python train.py --d_expert=64 --router_score="sigmoid" --normalize_top_k=true --balance_bias=true --tie_embeddings=false --optimizer="adamw" --beta2=0.98 --seq_len=512 --train_tokens=273900000 --dataset="wikipedia_en"
Below are experts of layer 4 (counted from 0) of a mixture-of-experts language model. Rows are named router (the router's row for the expert) and show model dimensions 0-111. Each number is 128 + 32 x the weight over its row's rms, rounded and kept within 0 to 255. Numbers have three digits each.
After each expert's rows: a language model's description of what the expert responds to. This comes from a sample of Wikipedia text that the model never trained on.

# expert 25
router:135107112169072138092105141141137098077153181123101126141136123102155123089076143115125159140074107132112120131113204157104145139093136108124109079098124111154127078170115116139108118112071098153130130133123115116048133098092182148153134161137102094105114170135125068088133180154169185139082201183162186065168130198172146149114116122154
Description: Line breaks and dashes opening bullet lists, standalone numbers like 1, 2, 10, one, and digits inside coordinates.

# expert 43
router:174131079153073233141094122138185116097114098079128150161133112089121123081111141099112165127088107220112179087158116110084119154105128102092131090122156132172082121146121138125138063125107078125141136152107059151027140122095118182093117143117046114104174095091113089107054131121149151177100203116139169133113143149132106168134103159126
Description: Pieces of Spanish, Portuguese, Italian and Japanese names and places, such as Muñ-oz, Agu-ir-re, San, "no", plus national adjectives and ″W coordinates.

# expert 23
router:119083088160085193119137175149143080115159133117113148234136110109128155040095179164114143169101139116126087159070169119107131143113139120117082115116195139140144113190060115080147079129134058182096132147095122096093131088095134148098124174117123132095140169103109134115077158136141217167125179161124154084178146188178142160134143130115
Description: Capital letters and abbreviation pieces in codes and call signs, such as X, P, USA, plus decimal pieces like .7 and numbers.

# expert 55
router:145099114144125160104150161114094104135143166135135121143165158052110105120151120169117115132111139159168090148049182149126078158119112109103070102153201148147134149158092148096152108115130057161110130158089077154130110097136142155067146167134123141130113138120074140091084163136181164195111145146102176176110129178166174216174118140134
Description: Section-heading equals signs, "See also" headings, coordinate ″N marks, and biography openers like "(born" and "Born:".

# expert 28
router:140076127197079239119137176153155114093155124125137128161157133124118104056146133113132174137045097111106117138145151129117143148109153175103086083145122120168116092173128106073151071132074082150130102162154113147060168129141130185135176142084056140119135144106106142117094162098158174177131131131126157094115109200090144157097120109099
Description: Place-name words and final pieces of place or surname names, such as York, Street, County, Australia, -ville, -burg, -heim.

# expert 7
router:185156115151082125130070141112115099116135146122113151171124179129102104082106180105117167126091140170145138107096167148131106208078093154117105086104121105134112143136132141124117085138139096197134137151167090131056133134104136187092138216107104122128118162168114080102088142108152174188119146140133129117141130147110123161110168110118
Description: Commas, periods, colons, dashes and table pipes closing a phrase, often fused with word endings (ton, 30, 2017,), plus "v." in case names.

# expert 8
router:108122100200084150134144167121130143087137144129111134132116192135135123087111090117083169149093143127136121089061141181110087126135165100066085098159154133088098110164124141115103097087106058151129100136131090096114136117084172144083133152123129144080138124129073081092119151131154135133108128141110172088131103184201174155087124114113
Description: List dashes, line breaks and field labels in infoboxes, plus the articles a and an, e.g. Family:, Total:, coordinate pieces.

# expert 5
router:223162114156084112112131152163138117106142123131099183178176148129165134151130118127115190169088143170165138148101119137158103147130115130106103125152196110137099067194130106107128118073139056225091138123109046165111093116108137149070150139130123060122146118140110144118105128139139158213140110142159157092157108165136129141152087133131
Description: Blank cells, line ends and filler inside wiki tables, plus sentence-final periods and coordinate seconds marks like ″W.

# expert 6
router:152085155231103167115135104119101104096145155120124111126182152114134150105132139119113177140086114129161149117098119165102122139107113158135084094130148158121148116182090102128150064114075113202157136211131059132083145128160136158130158162088085074116132148097151136122084087095161165201106147148135194092167146154146157181186148104117
Description: Word pieces inside Latin genus and species names in taxonomy lists and species articles, such as -idae, -ensis, -ius; also species, Family:.

# expert 47
router:146116121166123112104133162155143115098157151112126164179108152100143139094120094077127133137097159190183161147137170108124152201093114169109094099133170112155076090165091136117143117157139097197137152102107088156121150107114148184128123161143112103076156101159145086038071170111124163174105138135209153104141144172155125120083083171108
Description: Sports nouns like player, club, team, season, tournament, round, and FC, plus word endings such as sem-ester and spot-ter.

# expert 27
router:148132147193106101095155138137167091096170142130162145142148158094141122107151112105167155172090141178165110138051192097125075183095152115089106043129168083150100116203122132119126074141129074120110105122107099138077103076075119166092142210150090105140171108164162158123097144115137203157111149107180157097177109141114139167155161127153
Description: Coordinating and, &, or, which, who linking names or clauses (Trinidad and Tobago, violin & bc), plus closing parentheses and comma-ended words.

# expert 0
router:172118088134128140101115127124153127115181147154107120116171163096136157103109191093098106125078114148105091166053221140060190150146146148131099121134116146150121089137137148124138103133108099187096134088115122112111144102123128159108065096116077123143089106167095104131133148136115230156113158186125142114151117178136087176084064134158
Description: Common Western first names and name starts in credits, lists and political biographies, such as John, William, Henry; also word-starts after L.

# expert 3
router:099092078129117139071072149155165065120174123128146151137153145126135162108102124110079171131104144117151101123090163180046084112099133126142102098114156101136122156112112204095122133125140067171142127109153100164107112114126133158113121152091108113111133090116106099113108126144209182164131153144130172094163152141222144125152075157125
Description: The preposition in or In, plus month names after in or on, and some mid-word pieces such as in(n)ovation, ab(n)ormalities, am(ino).

# expert 29
router:126105133147098173095141132104126126115129124146099169156124153078145147095137110180132157137101128154151090115104122122131108185082146168141075114142197126135101125194089116100105090126134067132124080175045064118102142139149179136049169174120049105121143141122151102099087142130177174137081115192136173088173068187160122166097115117107
Description: Prepositions and conjunctions inside running prose, such as as, with, by, per, without, plus nouns like front, tail, and LaTeX backslashes.

# expert 9
router:109119131167134149152135140168181138122184139147114117156167146117153127046131122139152175183124123157112138127021155149108157189100123101159090105107175126097097151151130172103132157128114064212096109078135136170103136140142115144098175143133112090069143089141129106097144116115180178128115167144140161095123147181143184120115124090128
Description: Mostly the word of after nouns (son of, President of, 60% of), plus month names in dates and Number headers in census tables.